config = dict(
    balance_bias=False,
    lr_router=0.000896,
    norm_eps=1e-05,
    attn_scale=0.177,
    parallel_block=False,
    init_std_qkv=0.0406,
    seq_len=256,
)
Below are experts of layer 4 (counted from 0) of a mixture-of-experts language model. Rows are named router (the router's row for the expert), gate (a neuron's input weights, with its number), up (a neuron's input weights, with its number) and show model dimensions 0-191. Each number is 128 + 32 x the weight over its row's rms, rounded and kept within 0 to 255. Numbers have three digits each.
After each expert's rows: a language model's description of what the expert responds to. This comes from a sample of Wikipedia text that the model never trained on.

# expert 20
router:086143086189117132130108129117113156072174154145098105089124142127098149111180152183197170163163129174114162121163106131136081147158095128104122047173108128091180084100113124147148146100173156132093149160113148109103138175127126099161132117142188102157088152156128119168102130112103095163081145102128097167164133130090113132130122150090089167096125121124201118114094184148078074172106115138159114149095145088116147140083099131119079097123088188142082131138153106215185163079142132077118109048170143063101216104124109155195081102170137130128128121104142144162154111102124129147
gate2:111138111164105133118183178104150123182124138064131155146130159067212155158128172118148150090119143078170123172161089105160057122136114147187104101140134101119130128159148179134147152143044116144112170123183099193174137153151235105160143125078152144095114114128121129132088153086120123133128178108206175061156105109138147091121138103110099129129128113124160149150164102119110098107161127088136080153113168123137146154103107133149113126175080022162151162105082162108145120092130117152198154106099098127134106145134151138115109133116062182167112142169155088125114065154135116136
up2:109143161200108078181148086155129190104128136093164088161144146135203137172137192136133107140141157133148109137084129120107142064139118127086167150160061102091142125091150128089148122146106127106145152156109147140160159149167158133128164118125125088121131130157122116138109102166159181103129089159096173114071169192144126091170169120103087135063164072129154169062086094133105190172170150105095141132116174097140074165108184135114157150117144166143136106114170160157098080144211143112043131107156160162087122126124116149151109132120115118112053123091121160185158109106185078111
It responds to: Nouns for offices, roles and institutional relations after the or a and before of, such as Office, Minister, order, throne.

# expert 1
router:095107081153134121120106148159117122133120137141076116104113148124189138181141178150178078080132183147076143124124133186097135103100138110135114105119133098120172093133148196123133170086129128134145119138090165154135195140085111127113098133153162128148087125127141117185106136131123080150140096130142098147104117094128144153172121148086165173035169077083109150110088159166121117210122086126104170202140144112167131133076129128085108124099096147084101156177118092144139121128165158036101053072104135084055143139063099195175088111155129105163066093127135134105126107105157108123
gate0:176119138111091110140125140095157101149116049122162106081137077154151142119091165113138143127055122137061098103085119154176153128152128099154071107122108090111162133182157152194132089148110138094118174151136137145139175086166129169120130095137028169058149154191171085143183098154132175157180093128130139129202081106135112154118137096140131158136133150120147161139117146103114084171135175180124159163139088158050115158145164120118174155126148140145094130128104102158101159093161176131115145177126122096149078161127137099159119146144135162154129056166117133103072192133098165191
up0:099125095100168108110135135146073128122090165134142143177117117115125139125044103170144121144094092116093147120116131121138144078154143153146095153118147101147110100065129126207123145174079126071145150093116177117159116099137084201131143177102128122169139107166145184105072120157092160159218070106165144174127127100128107126116126134109089081149132040136062132165117176155177111134137109169140164132101090111169115137144126152093133151182172099162126107160118103074105148108116215073162140101111159108121097134128185145068088147096142106150159033179136105122097152153136108141
It responds to: Nouns naming a sport, instrument or genre before player, team or art, such as football, guitar, ice hockey, rugby.

# expert 6
router:114091058128147090196109139145170108079140094108164138124101128134120143143149119091078179070087141136093120167170136128101122093138180168128125133040134139106153089148107141205166114115177154159124120163133099092142229144154082170111129155139120128140114091099086154137073131103125164110156093149136135201000098146158073134127092098124145131172151140119111092110112164078079083107122141087107123155149127185137172156121097134151127127158103137107103153122152080138149127088139158095170115167147095123131169092144118111172151120142042156146102127128123088124110195145104091132
gate0:133085098096167104103145117101151120085152128089145122105079142138138124075167089119119085102152150088136084126106147147131127168086148165170135099087125175137204089137154125126138188124125073156108130118105226143055127144185162112097135175133094149208140109104101095132198107126118173100178123083192064098103128081162114127139157132111138134135093129155151096071137140118169147108163121136137093199078159169164141133151115148159112161079154071130149160185118119086147077171160084140096161097163153147179115118137102123133085154151071112155102172106089116110112145172167179125
up0:132110073085103083140156128114087138180140133184100127118109100128139134119161134144154164112194142197082107153162084073134106137068120099092130124078156103185076165120129155181107085157093183122107136170151149129105132126110125134167160139153116091054134110178160164199195178119140137097098093154065126149114135151144131138129109154162155121116210101177110149169133180172077151088103171137092136095083090099108133120123132106225081181120191129091101110107090143165181076119130115120151175129074126102095109165135158145142123146124144141105160099112154121148116104106120071137
It responds to: The blank space token opening a table cell or indented line, just after a pipe or line break, usually followed by numbers or scores.

# expert 60
router:073136105141141160118150159152127123137140146099123147078169136100141117110177111093139140118114179128074154137182119140123075124094114139150113132107124154080124100110147190175139169082183158173132155157160153114173135165084136106063115173138174128111105115146074076187104106093102163178130170112202085186170173097110080108157176133091136096164172162050105116175083139149131102111135122168122111143099135161115119076123077089084180202137148152075147154164157190147120135108118162136088126118164114112100152157149075114096071072157124186159137103141138107147125190095101120140
gate0:096136085128135117139107091152120097154145159143129152136167158120148116137134157177115111109159161148161172093081122141175162210121132108111139132182171133099137095142154117051116097147124124156123074159141147064115141078164173109115157112113081156148160198154126144110089171144192101124100098124034105125118129091154159146227160191144131139090142118167175072138081150155120185158160125168150095158154121130089109141103144134099085131068163128161111095116133143121140103114152130059152126130121155229124191094104114133134095131147162134161099175118118144113163048159182120136
up0:152138153169102046139081103139129081146159138178131143170198157117124191117121148187103132104088113048172133176057089129134141097183105093132104131098112182091107115123121109095137125118127159094122082139115083122104201148116129130092167144099145162096178102149090125097155091132088110110105091156120127178130181119108132131166149131103097085106190077160157139128137159069100145122058113113147131071190144133081129165171086122109147093099078171113162106121122138094097122142127163117110132128091123202133123127065126105113161142094089061098161156160158190067143128125149092111
It responds to: Single digits inside numbers, scores, years and coordinates, and Roman numerals marking parts or sequels, such as Part 1, Part II.

# expert 50
router:126138128128143121098083104156071099076165195187104129144173152102182125185114159110211110129155145127106163091166114142091108087073108125144136074157096123151166091125109149167110130058148089150105175142162113135130142143137109117100118128142128127172138143195176144170156116104085093175099119102141176149109141122107131133168171141180154150106171153082084146093136109106094108180080100174090144175083090131157082126122152137148116103158132118076135100130179052116193169109159176140084107050083164122114160113136123128187141074170140152177142166133179143176162108114133148110
gate0:086204137163114135118094090118074161100105131163151125049112080133143144117149176129171160165150129105152143117183121115178127166076130082147081125125083130089106145114074138125089155106131133119101117078175114146082150157125118099176094136129191117138144123150089068182040188154117175130142064168124093110182147123052112105133164139180166149136099121087083128083085128160084056092104121154190131092168091122131135127090113131077133131154175122158186167127119120144089116135146159115118133161093139091138090135129117179145191114142127117115166130138093123164090129152086061124
up0:111094211159115186166150135146129132086115070114098137105172147156118106134149077119096168090107116154094126148117158094126122124147170153075126173109140130148136155161111137186069093153165116111170113139156127137159114103124160153121145118085071117107085112172110150125132120165148128124145157116075113098159121154138118115126115128080119110056140202096144161149142041114074180155060127144134118183181155158098108128104130077202115113151087169117122161140081108153152104061156121082171138075040141101139110154102087096161117160174138184114084127160105121103190135092166114184
It responds to: Nationality and political adjectives plus the in military and political history, such as Spanish, Byzantine, Soviet, before War or Army.

# expert 49
router:135089115152120145137164090113136127119105162135172140080071176048185161159131119100158170134151115122126127142112101143104120116106115183095171130096115092042164069158118117101151128119131139196132154140133102112084122126172158134128105123090159109096157157119125045134161100066125112152116059172180191159085152101094108096152156141083120124199162107140133111102057125202085125111152145112108165087121125130072053102079102173104067124120142113151089159132153129172143113136127106172198170150068151146141102124098117088102120111148095129062150138144131104142109116127146142198
gate0:083175146077144122131145102142086149115120139077136110104168156122123152109108173075080095096098142068145110152110108108130053233109166120154144118121124071122146186127099090099148164109063090120153122144138126165098080142149114114061085116067117131193134130129066141091096116091102135046104101131129157154214134098110159098153178081182130064092134108176147108114117160144098107104109137127145156157169127154123101124120199093174133107139110140139146131112132173053140150168117120205131116092088132123124152140123166142158096177120110135136112129128098104132100102191146172174
up0:176186098178127122129141134157145128116174101118107140147170161180152127145172138089094126071152078125077142083150148153115107157152170095149141120159131168170117066115105111105092095133151127132154130106121121067096075116151137154150125117198097117092099144179117196075140146139092147062102120100115199129067137139167121162100145164085169157073057215097133114117110076134100248131116156138100116130132159104134161126194145183140153158137125094096156092124101088167147148134146112151144145100176139125170102173106089142082145109150157153130092128141138180137152119111111097071
It responds to: Periods closing sentences, often before paragraph breaks or after closing quotes and parentheses; also but, although, and spaces before years.

# expert 46
router:085124145142114132108132129117144136061168144123072105067114140068118155060135140141226164127094164122066133114159109165145097125136130129066119063138099119122132094169079167146115202122144163150137123147140197085135173145120115141162111175127142076168098145166089096162085108113132112149100146085098070137146148047081126139149130162089087152076156099110165145144076189166119091148147143122166126175118162135170131129131059125117149142120112160100068155191092147135134102123084152104138075121151137085083182111085102161116069097153143114136149109112146170115123106108108125194
gate0:129152102147096092135169139079201111106106092100131115139093133115162129107089138145123140144108126082177118123122092152065224133103095141097127145080079146132157164155131064212133120167083114141156124131180156140183182163124138153159130129158139078133123134115130183143143128144140107116203129127092144200143126128112060181093176058088160077167129131126211153141100149114135081099109075161128131141108095158104138122050081174156111120140112069121141118168109118117098104103137123141095121123122106073080142123132142080120103201144132113100082160135148124156188109183109086139
up0:138184104152126049127177118122142135084049082083107105140151106113154115129103132113181124110084126082164042116164025090161100088088119160058115107131157169156051138165113148085112143132134117163087112137092141102126160090102125140140093177114171129086121071167104124177071128124122143101150105136131120118067112139139153145110130100123149105141111080176122123089130087188092144120108161107120187126120085218132092091142151192108118123145156072142133099176082140087090166099112119112080110138104111159125154134173064124137143153153111113119135148108132107156097128101078092164
It responds to: Nouns for creative works and their aspects, such as music, album, song, video, research, Composition, often in section headings.

# expert 3
router:093137075156118111164133182127153099123148134070117161083162208069133122194142137144118122097105173129061146138100136174152139172105087188182157113142095177116130140153169173106136127094186072143111168163155152106132121169103101055136200129156167085128126122121093096174141143084103140148076115121129119173173118129189123133120141117102157099132157196155131143087094128122101137096113109123149107139107136155085066086133135099090128140079141151097131146096109164111118124092146161117096122145187136156098116092114127097055092136134163155226131090122175146105084149142064083077
gate0:156142113117137114140142168138088132144056047133124140103107083102103107147100130112117092168074123184142148121103107166154118155107094141158092148121119168130145098146140103137135054143122127108106116124085126089167100121139133122084185102144082107113148116116132159131124117078066141119166129109117148154186104059140122113074150170131086085082129058121106164110154119168154086023160149139151201097097122048135167100202145123155083136098163134142111154132143169112103128117050140115091138125075199170119091131089079115114086134073174105169080111101106135086145169098125143151
up0:133131135132118096108122092097162086117146157127060183099166110154177147109084109112124109140131103139177095155164086103124170159158035145084127153143122121138141092140088134122118134177115156073112150119102168074119084122080066088171127059143195161161137105132110134131174123097059064125101164153157108110119135077142105155141093122115068123108082108102086128143114127096106164142183178139073121073120123117163117128157150105195107163175148135115101140111154156117139158137121198147089098137158082155179134098129126138166115141185161067139029092131108133134109146135132130211
It responds to: Digits inside counts, measurements, ages and grid references in infoboxes and tables, such as 122 years ago, 60 mi, 217 GWh.

# expert 0
router:112110081155089131098112162139086140085151142150081120053167143120129143059159157166192144168155136148084181135149116151124106167146082147164099081168129161111206131145154149138094148097167128111125114148117160066093178166163124114178130149173135065160116109148143072172114135125057119177098081146139102149163180096135117132080159143065095141113195120091151137112068182168134142148128130180165118183113162114132092095106143122104146178100117152121096154152091104161134109098114174071122081070111144088135168139113119146139065088167173128148088092146167150163119096132095114161
gate0:167067116151154123179043169159082108073098160160084132110125095128136166195121131143133131088123182163115099110190147162103156082063135181135122165180137145105114099106114125123107065090151137140160140132143143115141086063159148119148124125124171101105131140156171129104171168183121102115140071169152136161102138137127097089141096092079149107105064176096159129090132150132158176142116170092116121093177158064144139106154110088118158114112123160107158159171166134148155084101105101167072139098103125097144038128128137111077162152090083175146161065082120158123152128125138175072
up0:161112114151112111113122139158116138119118075089104114121136149080063118117122145107095126058154124082112155090105111083095101108147051120102112129129149122171106087100212082185072176159092190087214137094055092156139124090158150142106159173161106122119107144152117139125128196124179145128096131145118189140145172124176109123134143143174112136133144152149122151152137100136127155122076086106153154110136149094136216134147132113192124128142155149216068102075114091115114153098122081144090087104075119173086134186130126138113143046128157095099122103109100150118129075164118105130
It responds to: Concrete nouns for physical things, machines and materials in descriptive text, such as water, engine, stone, building, roof, including word-final pieces like -ing.

# expert 40
router:104127140138184121142069119188074117099137135153100116129144147082177112164126166163193122115111152173078161087153119147079130094119121121134181045155101102116157074151082191107113141083135105202108113143146129086152155171128080078140143120172136159186094140165189110199097123094121091154119129050143144127128158093113128120157144158101123168097153135108115140095096087140102123183091128101077153196102118133143103107095145088137118157159106147093101090148144087122158181125178147119079080053116148106106205103132080189145124077174131166152130126136154128153135120097106136114
gate0:132134174128174146122117139123119100157081161148094122112197146124123132151164116077141170094175090111161206102130110182054094140135174122171154131136195108150119103142168094072050140083176155116121100127140085176123113141117157140119144089112092143165119159109172141120108117106068104071208119103151099089112161138170116108135180107201094120075162144189108130103141091092109122119132136056147127143040122113103190075110085158120087176165137140183146084099099119079158130133147144079146138113188134181136108135097093123138132103091129115137139121115098072111134134132164105135
up0:119133148106119183163131166176096093134134119163134137132150154109118097134130050132082115062153096109163108147105098117126141085131175046126132069149117119103123129185158153073117145130120149112068090126152179072095111100130045126130177179108126188122073141121130121122085105170133144119066058136186142133133130150158106089130166109088121112118104203113086117162095137118160193122167132116136164097087105190124170151196113135135116170191168149126115073198119141132174127165126118127157106109113165168197079084168143190125146108119159146147146133130169124125143096115172139149
It responds to: Nationality, language and institutional adjectives like British, Chinese, English, National, European, regional, often inside names or titles.

# expert 35
router:121100110142152123115131124117144116092129138144134180120128119171189159163188184102144159125129142204098185120149133190070066116080096105130143091128068143127161063155115168159135154065156137158148121156129137088107143170115147100147121136154136113132059160092169139125119126094159148181084098130164135122104115069127093144105132134119135212109114133095157078129093125183132083110139078199088129140104120194080134142106084077096125144134096146128148151145155148124112130071153138112043097111139153123127146159126102179163090132132107163094169120072224137111128169068070128156
gate0:137139146085144183071116164098150174177073128150168109143121094132123087137087119166184106138111120123141148082171118128093167051132082120164086158074113107175142171130176120148128122117058152128106149171102125149112133173138130214162185117087082147167118139141155148089159131142153103115085142200136150138047062109085100155129170105145126122123078182166147121136124117104105162136135143157139143123137106119121060107134090118122137171084134162173179139102138137052117063155093080129124136169091147125083140134133159173112093118129166063093165142121113110141199143135181178146
up0:155122117104087101216124145151187126144081168121097092144132116109067099148131149122164099131146147103089148132122139117153122104148136175158111167173140150127081140143159214109134090093054135098101099186114107150142132112132176188094162130135130169114116104121092125058111157173131137114076061114114139121089111147165143054175099123143138156109095175116179117171091144054099146141104123165192113164123119120123172114071142149066135055161083122207125127157144153130094130121146136123131149132107174117128087155068162119080080081090100121163111170139118158119124095151198162110
It responds to: Short syllable pieces such as in, on, ron, rus inside longer words, often mid-word, as in sem-in-ars, inf-in-itive, Melanchth-on.